From a checkpoint of a small mixture-of-experts model trained on Wikipedia.
Experts: 256 experts in each of 7 layers, 32 SwiGLU neurons an expert, 8 picks a token, a softmax router.
Below are experts of layer 5 (counted from 0) of a mixture-of-experts language model. Rows are named router (the router's row for the expert), down (a neuron's output weights, with its number) and show model dimensions 0-63. Each number is 128 + 24 x the weight over its row's rms, rounded and kept within 0 to 255. Numbers have three digits each.
After each expert's rows: a language model's description of what the expert responds to. This comes from a sample of Wikipedia text that the model never trained on.

# expert 63
router:120123138127173133144147092143135073121108117099118154072113149129159128145074167117157179132149140167139153145128127120127141125184139128120157141100179146116126115125105112126125118139092154
down0:111138099139150177111121122165086155159131117119122154114137148111174149164104108136145134182075123133147141117111128121118140155141144100126135130097096108155143127115187138137097129119102111
down1:095115141158110126163159116157105129125120128136123130125124136079157082130135124097160137099125134128153127090115112100163137124145104161109127184145117176155085129138146149127150130146143134
down2:126170117141137168160127104135142127118102130157122128124090170128067119113118150179134143093122171139127143134148117157074170094161115128096135097138151129141130117118086147154135122140146092
down3:128126127138143118136146112106105131101128120164178070079168146144170117128090126151165123101157111110139118112124111154142136106147122143113152105131119133111101111137116126156156145151114102
down4:150125126131123082144136120126155148130159141146150145148136132153152150106157119089117175145177116109150087139127139134130147113173118083100116106105129102121126133146118099136106161155136107
down5:155181099104135138138130135112144130147109167122106108131132126111109144140137132135117126141141128128120151178103131098149171149125104134121133081092127144170157157150110143100151174103176141
down6:137128150148125111142151134099169150144145139082145077137097106099127095091093135122136157152131110129120072159146159133163112147141165104146134088154111164096121145136143144134110127126167145
down7:136127107125112158120147093124101150121139126110118133125133120123159134175122123108205083120100101110132121092098134148161152141131136160132145166140123115136130107125141144087114140121130155
down8:121119153090093145108100133122147123161113137164114131091144175171156128120116132141143087154107167157145184111110109116098137135151134121134136165106125102137112115097116088102126117161114108
down9:115115115133136123103122118139133120145141122121152120162117125180125118105135104128053123115067142143083124145124153168105084128101140110089125108121126085125142110123095150115125099147113147
down10:146142130117152128121117141111111100152142126133137090084131120166172087143130165103122141138150141188107153077157139095152144134128136125122142149122121114130125086092131151127175140160097116
down11:120120138121124146167097074114151129138101121144139118130088161120178155144102110131169113126133109133073108122097092121163130137118129144102100121111100123116161138135144124132072151160149114
down12:113125099099127119107108126085150108161146125139129150118114092140115142151140118136136133116133154105145162126151127136141160159142121138122107134102153101120146111122169101137136134090090109
down13:110119118095148102110115125067111135125134138119136085141128120136097087117140074122146135148123123113138123141160140114111063130138106155107119133135120121093133116171115172135124131120125106
down14:149082114110140132161116097133125181073109120124143156176097114177133128114131137144140146110137140149121132149128124130114147135152089130142140123155146118115089134121083139162108105131113125
down15:116139117123129166108111094138146111090090139135128096117112149123173148125141076129133188121108136114107132181137093125120120121128148151153154175132152126074126116097121123123134096178129122
down16:133099140138091118136105132115127127143146143094116096146143105157094124189142161112124140139156119121124091124141125106131104148071120116162140100135136158143164133150097113128123155148161140
down17:124137110076121158102123119130140135154093137142125140092109153164177131116097122144150115115151149144142161083101110106095121089179152151093104148137107127141147137128154131101122130146117119
down18:125111120119124124143125158171109132133126128147111159132092147110140117158143121107104146125094120145141118123137129110129155081137106165156088190118139134113154161080128158125157156130129163
down19:144104094052089139076136111133136135101118109138143115113148133120124121137129156127124152104109115159121144122107101142126131104104099126150124154166114139119115174159139138107135102129086130
down20:121110151105167122173148159107149152120106118149135128138116142159173120140131116176130127146107110140138135155100123110147097118150134072128141172136168109140122063114162157099117116132095093
down21:136163147164145163154110122159109147160100116109119102087085139076132094102135088146136178119104125150115091125111161147142098153125138155158156116138131136153144153148170145159138118124161076
down22:104116144122097114131098126127123083111158127163109147136116114196116128106114140106124121154162131106092083128121143136104111095117124161158139165118131074141116096133141120126136117130145103
down23:126104100179134091150182123116116119118158122125161114099134102144139146131145125173115156093133162110130121146134146123155132135120192155142093132128128174100153088133114092136137097146114137
down24:153139120149158143142144122076170123139097129114120126132154091104138116122123121113146119142107150084131083156121109112117141156128123103153147158175125109148107136100187117161111170116110110
down25:143169141113134123144128141158118108105152165103105145088087139130112107104088091075147117113129148138122163109086122088124164099192105088126094105121123119108117164111114110133084142128115101
down26:135125153161092081138112118160147119157142097147141137149096065108094124151105105126094153140117115152124099149104108121105107141135175132096101120095156134167169095132162120119153107103103129
down27:158105107102092112107143088128155101127129162122115143119116108110115137146135178144174109125126136090155159112098145146132146105128149122138121149146163131145122115102125143160149108078136145
down28:129132166126183099124130122070134134121130107117108148114117105102118097172149128118144104125091082077096107172139110130156141123143107153151117152123132100135139150125136170098103173111066155
down29:103093141113119163123154164121099088132150153139142055145166151100105106126124117196128124123159131143094137101139161138120079120119105139138135123140134144147070130159090115158130145124134086
down30:166107123131143101132123110115167161147100136159103159103137144100140156137105152130175122094061119128127151128114111117099159132133130159114117188119134112133135139142166139130117102149115123
down31:147141147076148110130125133150121156138095144157119140128110147149154126086115136134093122138091151112117159085079135130118135131133161114103123166131111083134155115107156156107148098152130140
It responds to: Word-initial stems awaiting a suffix, often verbs after he or was, like st-ep-ped, resul-ted, laun-ched, shep-herd.

# expert 16
router:129148143117164133129118093122150124133114086105114147080086130096138157126094180131127126107114119124173142114112125087129142150121128127124140131093142148111148097116116149117121093141108124
down0:134186151137138161144104150127085107142134110106114101107089155152112182157148151126143149104151132124138093074107147145102113166128130181170172109095097119087139140148104109144146204126133111
down1:153119130103129105151125141129105102104118101108132116131164118129129150155147154090108133150109131140116144117143107118110148147115196105166114144182124133104130115131102066069110132124101163
down2:123168116129145136152141166108125123115096118130134126146134149122150103122113136093204156130103167125128170128150109123163166118100158104106184144143097124116111154147108147134133115141109100
down3:112145138099105133107139123110104106114115137137126152099143135138117118113114161163136150139112128159155104117140114138181171127128115125145112126175073143140111141095097081140153147124107142
down4:127153122099116098164139176097148109083159136147142123189116146136121107177133143099089154135133135135144154146148119128110116172128103156101097139152137119138113167127068116096125139089110074
down5:114136096152157132151132141129113154110105126129153153081128151168092162150111173103137138095130102140137140094144162110071129100147182113129135142132161139111069152105202138137123121142139142
down6:152130107131094109122108092097145144175142124134101096145139124167135115099121109137139181101129095155132135164122139147086111117095137084124096122112156137138134107115123110114124120121120142
down7:106146109136109121134112143143124098127124134142132135112122112152094129152128153155133135158150170129138125139066111150168165148100152098118176085164114127134146152170085104147131085121128152
down8:129113132154084141101138113143135154140158134127124134127120152187154113137121099174068075135163101148127089128132149107124095094084146129155124114091139110143141113110148096135117150171117113
down9:087108094130106127125116095114107155106129156138111120145118155091177126084113144151081140131151122143150152140082113139111152157140101152151098082151135131124134135104140098149175150155117130
down10:139124127114147135099129133095099085134130126122144099120166122150080142136139099151109129137133132135089118147145121121085163089187170108198107140196102129144102119115090149131145133122143132
down11:112167154127118089156115138118134119127115113107143163154150101115161125141171112141124132147118121121116147117145138090087102106164183137072119132127141097083154197134202136103153136118137121
down12:129131136083118100156154127112145129109140118103146136110062132103142170105112180094116111166119104156097135155110163105114179130113150124131092130107137157139098151167133178112136155126123111
down13:127124105109086083187128119096139113088116112113139165135091110100107104132130098121134159122134121112113118128140136141145102133138129142137081160167130153100146140128139064121104104136168132
down14:122109122128091131155121121135132133187129136131088117107121154154137150107120154100164136152101118135101108149073133127159121122133115135139154149084125128148095141149125139154114079119136124
down15:113126129138135127123104130177145124131132126122087114154147120140065121081137153141161079121105135098103077127154117140108123100143146121086166138082086116113120164105139153114125146147148162
down16:108059121125119113143138139093128157147151140166110112140116125099138160094113130147149141138112099104121159109120114141133108081108151121127143098099121134101112095157135134122088131126133175
down17:148098143103103086100103122133164096125144142151149096118141122147130131156137130143115196108175133131171106137088147133097147136115108121095112098123130123153125093136107126143142102176149139
down18:125096116127118094083127129112129154134145133139140141132107127112180180133108113138171121102086128148110149100134104138109104183155101108158148138150116143157114122153144139142112113140172164
down19:160089148127129089117108159123116125112155129120147129140139090132113122126115094135102114111145111129115097109151149103146099107116119162095130132155095106118111112153100151146129137099169180
down20:148113128130161090138124122151170138123132124123133138121147133105135154149132125199117099079120110144113093158162126138102156105165122105163111105148158162090123132101068094155135116099133129
down21:107151201133133163134142125152111101082133121118163149161117168123142110090147171140121141102131137113120127151133134122142130114143102179141118145120132176171140136096148134140079102122180178
down22:147102140111162129162120143140135102105111130110111079113075096110118111091138137147113120114130122159149103129124115129100136142105116114147086103111164111141104088138099136094110073113166086
down23:125139103133130125160122144148116106108138125128137144113136126118082110107127166110209136153138138098140156119089140151130151173156129149089156153111151128118069137104123135101132080146143122
down24:099114120096115167139121145109123142119113120125134146137099102092149134149121081091116171115116153119102115158105143142123135143162137092056166194095134122095144173099132153157141093157159119
down25:162136091113129093075129119152098108111130124140120130145136129122135111148128164102091182141151119117109121131132126110118108114126125106112135132097129136094125121169122087128114187120137095
down26:122125101126140157151114121086132148120094142122135119122185155165138166116115126173124130117145094140111116164093095162132148119160120088109108113135177137125148135110179108135142157078121149
down27:099158096117104109092142138131110104083125094173166116127162152151152094120128111146163161125091152203146148148119160138125146124123140133161145104128112101124102141124116129110096148152153117
down28:134120098183157147117127145141118122121129084125113155102118175105100131117121167117112146130122111085139137161134149130134100103123144129119145103124150115106065129151149116133100079166098102
down29:115099119124123145101131116154127119148149151170147120133133146143120109115092168131123154110135136181104092077165176144109133094178109097130104130110153083187092161116126083129108137158099146
down30:112130129154140155120120113166098153111173132124125152113135113105128125150123124176145092100140110128127108117195121114137108096104109104130121102137106147166151128168117115156170128151138150
down31:130125085166104176115118134145083079158140114152122129162137155193075107114152102157107136107130116129123127114113105133113125112160100145154110132136119173131165123141167177086158122146098115
It responds to: Word pieces inside proper names and place names, especially g in Glasgow, plus ag, ey, bour in Kragujevac, Key, Ashbourne.

# expert 23
router:145115119124133119193167064115143103092114101133078161113130157105127159149110126119175140107117130141134178150085099103157148140136125171146132153098142129120138093117164148137105119119127145
down0:148091090125131138148161117114171135110155121128088120113131110102124129159136081112150173106163111172134084116080122108101101108079131115191087095113105142107149118106126131119090110147161125
down1:130116132131131138122181139092163131139147137144131122086120102105150150156158103088111147152122136157142121111153130145117148122157108126108151139123137129128114110162101139114155149154097139
down2:122108120117102109128119139065153139127105124110140132145130144121148147137115115140122092152129142159144082103157158132120147119139119095115125111166071132126159133122125113141140097098160097
down3:122128139136133155131103146167110143144152097178100127124128163138157130116162136154099077104168190141097143125121128146158074113111127141082134118128110120172130125172163125117157105117143108
down4:123128128149129129144120097129125115129128149153113160146127147138104119142119091146113135094153118113131146143092141140163141139140127120158077111168143135109214131119084119150137158132146129
down5:136086081159106134133156131121154139115126140111142128149130130197124113127124111080095131168116129133149118144111142132123111130132150146110138144152095160144140106065109100135131093130118133
down6:120164143145161102100100107125143158178127159125120160111107132104104097112117150126147135130121134107133157112116161137153132149108165192145125131130102132132185159160122140130122106143137146
down7:147161099125066172114133125165124139142134096141142104156124119103097095122117098125135146123123110095112161153130123116140142090138128119163113137164147150111140094085131123107113140132105090
down8:139169135155133140129174148178149102126155125121140172145149148097098140106146156090131110116125161145131148108167114117127139088126160133102157131078144140108134163123145127142084139123147100
down9:136144144093121107129133141131132137132167120129094098154107131183157106130151154135139130144117156134128118115117173121093139112120147111141110144143123107072120128133113119138116161130125136
down10:127134118139111101096133062160121150129132073103121091128122096075130136120122142125129101126115113142104129134138092163132114156165114109174176127135158120118115169123143145114120099121115173
down11:113116171151096114171103132117095127118128136141121144117067158147113159150121102140136116148155152143129169160094150094157141135100159147101124132163084133157158114108122117129096148113159139
down12:166117141126135108094123152115126155142145133115120154136171100143089113114112141132156124128149118135109084138110157131139072133098160111118112161141100120093092142167099082116135147168096137
down13:122166139147112116104145170133076129145120145103128150120136146122109150166113089104132120158096132116129143142124137139102111127150149137125122150113131118100109135133130120136141114131087121
down14:124151135152137133112124111140111096121113133166105103154107150143135132119132101132116117170124129139108123098129185138145068138087103126121119112127092145107089103109117111134140169120159153
down15:158120173122106128159113126130119119122153133108147149126150103091121110164127134162087163145157109142155099152146106149136131145126162169127120110129080166110092106155112139160134099117115133
down16:144142128115169166129138147136098123134110107143169203158124187142138148099103170113127127105093154156126138118131089147119120101129157083147150119097143131112089161090169102144090131127130076
down17:128099106144146114179142096082112128087094141106144095160167139132171163126132098113156144110102085116130148110121090131103141112151113136112128118140131105105130095144164135111156141139159111
down18:139127165112135139143119175147133110162109160090113162127140094192130099106148101139127090109100125157130101090122153119154147139157106151147116147107120076121092120124155111124111185121120080
down19:083117142122113114124118126112117133126137123110145131151160161169110104112128078111111140105119105097135134114139107086171159117138141121108137128095116112090114148152126169130096134173106166
down20:118105117093137150168160074151174194110127118114120162138088103134125121141138143115156148163135091147141145169116109130114117092097096067147165132145146153131122112118124114115158125092130118
down21:146133054115163129116086140103173133128125134183090099151135125099167131137091159150122170119124129101126154163148129112128131143097164134110137158114108125119151130112137146127122108127138175
down22:104120113122192145181133142116115110172108127093129113114118117109126107146176124110110143135140170138173098103122135140098124129106125089107113141101139142182106125131169124116115118110149122
down23:157167111153131146080135138147092139127175107145139127146132109059128093127117147111090136100126133104115135129108103154128111125117144134140152142109111131119115148151168142112099129123074126
down24:123116139130126116119089125129106105129141125122123118161083144149167117139156137143137158132120138122059148128130118126077120138097119080117148124167122124134118160115185136134136124138121170
down25:146147145172119111063135105088148099142145116137146136127131131129171132126131180087127127122103158153124112127148155149068115126133123127102147143131115179128172128091149136110138156128147135
down26:156136105115082121124102134106118136141132139145110128149143129101133108126115144127101131112121156154110161137129133114136119110163111117108121184185147142116128092141112151110111113122075176
down27:116133183096128097149131062119143149139117140146118157114123151127121152166164130123132120156108146153127120111110096140134133088140116133116163115129090202104194127124154128134156098114128111
down28:123153142094145133132137168139105119090152119110156115097089118094166160095154127091144137147109133136144136102152150079185094140132124139128150117106119104124109159134122150111119127152106138
down29:149151151105144123108148126153140101144175104149120102122081154107120149169153113178126146157134162149152150074137143103104141093157129123107119138132151139185142156129114178145107150136102128
down30:108201134162134146104148156124151140117184159146114116102097116121109125173144085128126096118119129114174129126129141119127118095119169158169158097147160120134147121139108116126132140094129118
down31:158167130127143134109142133103131113106082113146128178142137104114095135097130180112141150117118128127115140116126102160113151148157107061181126153091127174096160124160124120103107106132128111
It responds to: Common whole words in narrative and sports text, such as had, was, only, either, played, plus quotation marks and infobox labels like Top, Home.

# expert 43
router:145121097105162116114153101132134072095117117123103141119110115069115138150147174115125123126118146140160138103105110120144137137146128125175173143093144159126139131097131128113101092094106113
down0:103137146105130137123141113124122144099140134126120130170170136125155101092133141123137110124129149075180118132154146139124131156113087146128097111153087133125138132134154121156128115136128120
down1:109114173122146148113131164062122179134125074131117133104113120154132150146115142147125162130120124115160115142171131136129143130138162132124120140151115157157155148161054124143124129152130180
down2:135154130129118151112113139116110135104142144146138134117141162160133114151138143139116136108096158150122112115134110138123147102159115103145162119110141097139141110086096138126163102151130076
down3:147131130113117103076090147184151141141130107151124113135119109134126095100148136114114162124133142154111104149130144143155093156111151125137139135110096120111179126133102139111118125118178105
down4:117133134146139148139146164146122176150119093117127128138126143146185130128108101111139087125127145123100126133131115090116195128138145109119139130146164099093123103126153091146143102118120135
down5:129141114150130153121118133100150085103150148132148118198132149124099121103131115113133110132140156186129102174111153178136142172132120133099121103121088117152133144125122130082094137131179154
down6:097130116154143151158139101130122172114141112086120156115101086127167136113095148104149161136155091140125090140144150106173125113107116089114120154086129084134109132149149114108118111146134102
down7:132145127134133113146135117160101119122118142117120136084152103145135106174101111134141173153097181112129118117134121115115119113119150130081093167152121151120182145113133109158104148143126162
down8:126148130142117113146145129157154151094111117163125133102126157119179177119132157098104126125096139122119108091156142101136119095142138131153090138117110095101120119096110162067082169156105119
down9:132128095109170143088117132124119147123158123157110147164114131077116119081121172112107101144143139123114166118143152099136139141107129132128129117174144074125132120113129135070115136114149166
down10:132121099092137139092125131127140123136171151128136123152141102112163127124125145100139115139119139144119139143160137145066157126106083135122114142162125130095138103124080102114117135141103100
down11:080112126130149108143114131154139154143160144112107159137139128154120158162125126109163148126122136132067118128124133136112123142121110177094106131141140137109125117119160189150130146143171164
down12:105149129120143140132124140097158139098176119130095132158103140159122165116102132135162106106140130136133115137140132125116154142165087109101161125159121136093089115136154178113131136105103108
down13:098086157093150152098121137101168124141150143137160135126124076139100135117129095125130134122171118127123116130127173160109150136129140119101082122115113135148092165155157126149119167120146128
down14:150143140115141136163121095118096161176113149125147151109109090159111127107135131126141129109145135143166144093172134184108097076065185158112118126137114126153151146144142103152189138133127117
down15:146145127118140113125141154132133133130119118129171110119114157146130098093123157130091096108132127109121133173164152115134084092104131126161133132108108166132140130123122159085136103081109124
down16:129104110102124128123111116115127127144140137134110133155135206137122117121131142095076142133099144096113080124154144143151127131161064106142127114143134112137081121113098111140080104138138150
down17:134124105139140138144101126101098138124143092071133097129112136127151156128129155126077097117160132147135155075100146116110154124164124127136145113117116121098139059090149142087135108104128131
down18:123091141083101111109119126143153176097141105145121132113100116098124131158144112149078108127131140103144147160131146119125127085136173146141102109173105143109103112140090133119163120120137124
down19:119166126126132178143155121184146147120120138103129116109142108127105146142160106094134093114090170103100114166103102165114095077147135084135120135126150123126162181125110124127104112157113134
down20:122123097147159152128145147105133135120143140128120153216128157148072099076162142098116115116122132097106125110139120135124132099122062115130103094154116113122091158123122154109099137166158098
down21:133090125102088131166152115083138155088160119101131118097155109143131124134150130102180144136116130090137156109132116116107106109118117139130103121135120107096141140150114119141103163162166190
down22:092130094111124135124147165141112124104139145119149103166111080144136154142118143126102089131143160151135148118148117143133132149131078176145128138125087132186168132149184074126125111112119173
down23:125158146105127111139081126120134118125131134165110129143139175150131118137166100175122129139166148165131118094101145092076147127114151116166136139108091117167126091079097130122110142128169142
down24:115153107118108107142114101138093134138148124153119122127121134181172116171132078147140186098140121130091132120104131121117129150118126131104093176150130102112145082150085138100112160174179159
down25:124094117168108093150137117113111099139106121142124093127079089151127128146138088134147164117148097120117127130109120147132159115154138086133117127107124110097188107112108159150129156120137152
down26:121149187124135102130121111160148145139104141115133116093124081114154149137100081164136133120110124135109128154158126147113107125132144170126109185124152202141157114123141114103121129156081188
down27:116110106080161141136129129113134160114147135124120129115096068052173149152104105135121125142146118127164131108120144146089134143133092111137120139148105137117101113140093114134152153149103131
down28:117141136133149122120113112154127125168129109128110139135155087086116114145125141133086128123165135103118097121186148162120071116137150087152207149116098100144116140105098155081107094110165136
down29:140127125105133121161159118107121087134134117100164083126140098138111139088101130140100112138150132080146150152126139143117149158102160140110093164144107138101122134139111127091170105128055130
down30:103126127142126142151145109098123130138142114130174144131083115092099173172120142077160132119105103133160088070103118128157104139132129166193120124132141133126126116130147110101104126112128153
down31:138099127165123103098121112135098142166135183110092179127121127157112125130140128101184121114141130114130108069151119134119087097135115133169136158132146125123136122144111083114177100127116118
It responds to: Syllables inside nouns and proper names, such as stor in storey, ail in sailor, ool in zoology, and nationality stems like Turk or Ital.

# expert 47
router:146133082106126094134142118146135117100122089115069135134105150101124122141109132096126143110131173149138138112096124125137145132162153128153139121105155132102135093105110133104122133069123151
down0:139135109177143102177107149095172128157160150122096121142131174122136082077127129126164108136116132089136131128118114127150151175188136071162137136121137092153126125132142132118133109147106072
down1:151153122097154119144149119131122143153092167120116156130125106168170141117097191144121085151091134158154161156116126136125148178122154127123137141108134085110135154076107112141122108104100116
down2:103128116103134130124148098127108180128143098114097137156112117145129143104138158118131119151099102158110114147110118093130178102124095151081138147133090142115164141074129137116090114100150086
down3:134165101153115145096142152165114145150086117074141142132086115106121119150115162116158132138149160142099087133100114141126101142112115118120120132137157088132153158138129157106135123113105104
down4:099094102144080141123122151152101174107109156111088111141123130120153128135124116101152154140142127107173181142101144130142090135106188110140165104123150122095110151115110119142115120136105115
down5:125117113168151133071138131112131125146153130131109091155139118167144181118116121208124101132119117146117111109165148109104135090121142147133137149123168127153114125111137123109116137121151155
down6:132168111095129137130092142116154185115102122163135129136128108120162118111114146149154121105118157169078133146132117132128173147158133124152154131119155108081135126122162155142125098134112172
down7:157148152111144129150135144119120132084132144115130155126095134111144119135151167145125169138093121178137126165104174163133114170152154114104075138096123168136194139138151154154149098125126132
down8:115144111123134148167120127120145170154109138149131107126109129090164156129097112131134126148132126123130139153093101179169121096190103114115148139130142077172147111105125165149118091130112084
down9:148124115134119140123146134128081142131142114131152072151126122115120148113122128132146147108147092162102116118147141111099145164124130124128072115130105123106201150107100176140098163136159100
down10:110140110126109103115161063121152107142111142116124138142112110118091161099136152137122112153115115140166096111133110158100138155141078099119105076087152143107105123125117086125139176130140151
down11:124117138145147129105125141078108089111117119141151141171150145114102128165112153128114112116108094165129122125103133096079117138167120154088132103123160132146127127146149107163139116131093178
down12:138101167108140107141114157113092105088126139132129088086111103104117146076116150155101129116086128124120191133098125105121123091120140162107136126139109092118150107112132143147142107175128155
down13:124101110113113110139110153158156092148152135122086103133119150145097138145132077176124107156199126124152108107150158117115097165108127106166145151100120101157133158136116145126122136141159091
down14:128133128136135108154083106173147132154144177115126132123145134142153108109129103140071103125115140119131139088113167099132128091119142118124153143211152095122160125083114109110145137119110127
down15:160086127153135106111127146088156071147141143145138154137153160162092127100140086150104130129143134118122154113158124098128157162126097154094110144173119147168083120137184110140170124175140172
down16:096146164120104103147145131124133170100167135133086150094090103101117105170121122122111088113154117140134147126156125142099122096138132093138130140095127102121095169111090154156150128135104109
down17:142077138157132137139107160117155098138154105114142110134131174076123116149111111117168137110108109108123081099115168130122135098082088152134105166163145137115064137167124082158119102111101118
down18:123147128096118124173153120163126114128093121135093119137153132138150139116109131161111127125112126107144131103101096125153143097169103115086134132115129135133180137085112130162105091132106107
down19:108142085127116151111107121141088179135137149117066112097086138138111163118141111110143140109162158157098106131130156132111152177082130129146120139118098100136137127126115123136080123125145140
down20:133117206138161139111120125081161102120102149183128142110148124119132139149106089142073089133122115086152126157066146103111134106144126151131136145190102120130086126134138123147126112138149129
down21:148078120145124108137112138103112100169145138134158085101191150130099133087155117117085118124118124121134097119135114140136111165093135152172119155140134178151101108129160109151143140134154102
down22:107137114145123137148120179173108110140129135126094118157149146158110107126093135142152111104160118141130122113058131095104151148118164114118153164148135100123118084162144163124153086141125174
down23:138149166158131132157119095151144186113110143121138128101151100124109127102142138120151089193129112155148125096176147130115125104142131084132134108103123098124109143089129070143139132124160100
down24:108118108120114164108125197123181099137122164116070153116117135134169103127169111143162149122169141099131163130091184152141128140109142112168145108100104101125119095147140162141130118126122145
down25:125117136140149127159143142135142113145132170087145153118146125081108154105141125099102132156091136138099116095164133164184145117113076159116136114134130139123107123119178112118144157145120125
down26:114129064152123107138142108134104095138155119127129142130209137131145168067138137131099129114099181114133132113124131153119130139142113154111160084119140155093134130134162135105137131112147106
down27:154103148112144143157147189147114110137148125123135106121166143160139138120169121114103155144102116097152172117117125113137136143167111116103112075120152125096126126128125132081094151118174069
down28:124116116159156095149118130132179169137144138128125085156137113155126096132131084123103162144153130130144126135096162150141116137140130106106121116162142152141126115177093105110095131125152133
down29:115148097107173136138129150122145151115083124150134137128149134136100163099113147094157158110111143090125154145126101111145127122067162125125150104113118098110135179153119193120139098175119145
down30:108126103151111112136138170154190110117135167105108160129123111109124126132102122107061157135135118090147092125128139138149117152129111139136096110157086185136110098088165104115119126146150164
down31:151112140142136126095115107114129107116127127147142109144099107138143158173130113165141164124161095109140144128100137088116103162095145117150095142106120155144121132138141095154174075141158154
It responds to: Hyphens in compounds and numbers, and opening pieces of longer words like re-, super-, dist-, educ-, incor-, as in heavy-duty.

# expert 21
router:157121108114123129147120139123174108099097139129121116122099123131162127156100180117139154102135125136117155130098143125178127145142099121158136153117163164091154129098122134135096088139077159
down0:127132101103107170146108139114137168098126110138131148146090180113101161105114080134126124108116118080125120117167118118131140122135101152155160119155159084093192154116176093161090093132129121
down1:110107138146150117094149132076120126164145106130145135113125137145134135125160153100149105151158123086129096130149101109159110188172132162123121104154081168067104097083097135140139147119146140
down2:146142105091144131127118122110144155121168124135123105103137099077103104162158152140130130147131121148154124123176108140123111127102153118129124158142122111156110083114145121102184204110156117
down3:141097144126155141092134100136124144190129117163133163166111114096127083174147095133094149087109145117165158118131117134142145132130077116124112155180093151144140122099144136079125077121166156
down4:133103103113137143159088083141114090085080132137130119099151132150121161100117108152140086137153133115117131120141145117169116136183135103137105101140129103135155101103147136185104162139094147
down5:114129092132121143113130139130105111091153159143118111107138148181146110115118117119150138110125134135134095101147129095130134136127120152178113112137147097083099172082133131141114133163169140
down6:130097078150130086142160101102161070136137175125102099144090125138132106117137109133139139142141139122149125097149128089119134168130106119139136135106128115138145138109156138078109180181128142
down7:129139131119110127121111105082150156114147151163095115155086136123094110083138133147131110136166163164144137123131120126124134167133098148094100113139090106132094125144086126140107160148088132
down8:155135112182104127125139113164115096156129138139104144090161152135156138117130097069100087133118098115157105133154115128126158115132085177165089163123116148112110150066153153164121127094123162
down9:108103084164115126098161123114146109090177126115130084117112116172118116094120140126084104139146129127165153117131142143136126142108159129126107103102119102128086161103102134129130154126148138
down10:116140116147108126150143156143158166144124135131134187127082162121118100157131113128076129113161143153107104134120126130109166102085150131110108159088106155130129119172166093108146127122161165
down11:147142116126124127144144150120159152140138132125144133106131121124077149146132102142124083151123119074149099105145133134092135118130111098081096135111153130105166136149147083137121156134122136
down12:135150114147121137102142133125149165140147106131145112149146148193117112132110105139155145130129127142067124135139116165124150104122055144153170105121129164138081161086096108165150079138134129
down13:128147127153129126141132140084150105106117150118152101162124142127135115119132147121135117140122119166129130104139129103132075117139165193069089106137103118112106117091135104110127130124153174
down14:103152171149145138141129135099099164136100144127106149107139161141105130108100131128108116128125120173119108139122113137121161119168087091121142135148131114164075153124106144183152056150099120
down15:101141134083107113083115120141131099115121129126091087110130143122118145135144126161156151120149124148113150130116144168091122138117141085135121105138087083114148128088121170123167183115134079
down16:149161101153149090106107152153147146135083122110100157110153156146114107098088128109121082135070138125094170141089143117147157137121175164137170093143116133093146129106158145172097117136136105
down17:113114146166128098107123158128098100123126137134150088148162119134115086129132135119166101135136124142147089126146154139146113100088109120124132143105144099105137112136112153124144127116152098
down18:165124106154087112127125139174122099129118095093141124070099142106109147124079123153167133130130118138088126131141104140106149130125150137165094139143145147145111157133134155094119163087162096
down19:128132151182155146162124138148118145150131134131130170070159117163155101142103121160165161130166154119142155111153144122125114099163199087085118123141139168101124124125175181153102175107130124
down20:104106156114133114127142117141090168113122154101136144122085111086152143181152134095132184154168132119092135112112120131150116121167112083159144117114116135153136177148137151107112118131146115
down21:131116126151105094137121115109101088162155141157141175111165085115106118066128070070130131166137145132126122154075123144131158135122133079111165188132132151150114149119115136144125117110115101
down22:116143131135155170131120148134101117116142132137129138134180122121096105049127144139158122084100130171114137149136087147093137102112152144130131117137129163116141147129103113122127064103096129
down23:137097148044144155127133097126122113171143127148113084097167123153146133101131129101108120118163095168127145113131110096114175120142151147123123097126137089107172153129174150124158181119134141
down24:092148138110148132125130116126113096125177127133131103143140105114155155136106111140105134127163164090154112144081115163099106113136116090127145155136119129145108116109140164146184085135115113
down25:101156146094118159134099149163133107139071125130106146132139129114144112141125148131148159123120157167097118098061146134164151103094145127128171156099149083130149117138126132124133098113160168
down26:135126115101124144144124122136129121122155159126098131126157119183145130147132141128129111115139124127148159117131114106156129106129148121117134116164146162187161151139159121157134129111118190
down27:116136122115141103127143150148112129129123099113131125091125144132099199159125147083136186135116138142130097137080110136147116166189158143138125154138154153136124119131106089094116134162134112
down28:151096133165150110076118132122125105128153142152133103108169107148126131140126145131150160129175129128123139103124149125104103130078132105161133119123139133127052103107061136166121149151111135
down29:162157111163077152107110132115131123151143109152158104128179128137089089091123093159128097125103144145127075175164101121092117109122143144152146083169151141123151130096120115158108112112126107
down30:137122180128131126146136128120081154114105144129127106109080147112153110122143136140147125098147123137181123136123118123107118142092129094128088151122111131187108121157098173111126143142107171
down31:114131130156145146139156149061116169130115148161126155146157130132107123122129150126087151130147078156149104109133133125122104124140117118129124133165123120129142146140138124175138144123154132
It responds to: Accented and non-English letters and name pieces in foreign surnames, such as ä, ć, ø, and Sinclair.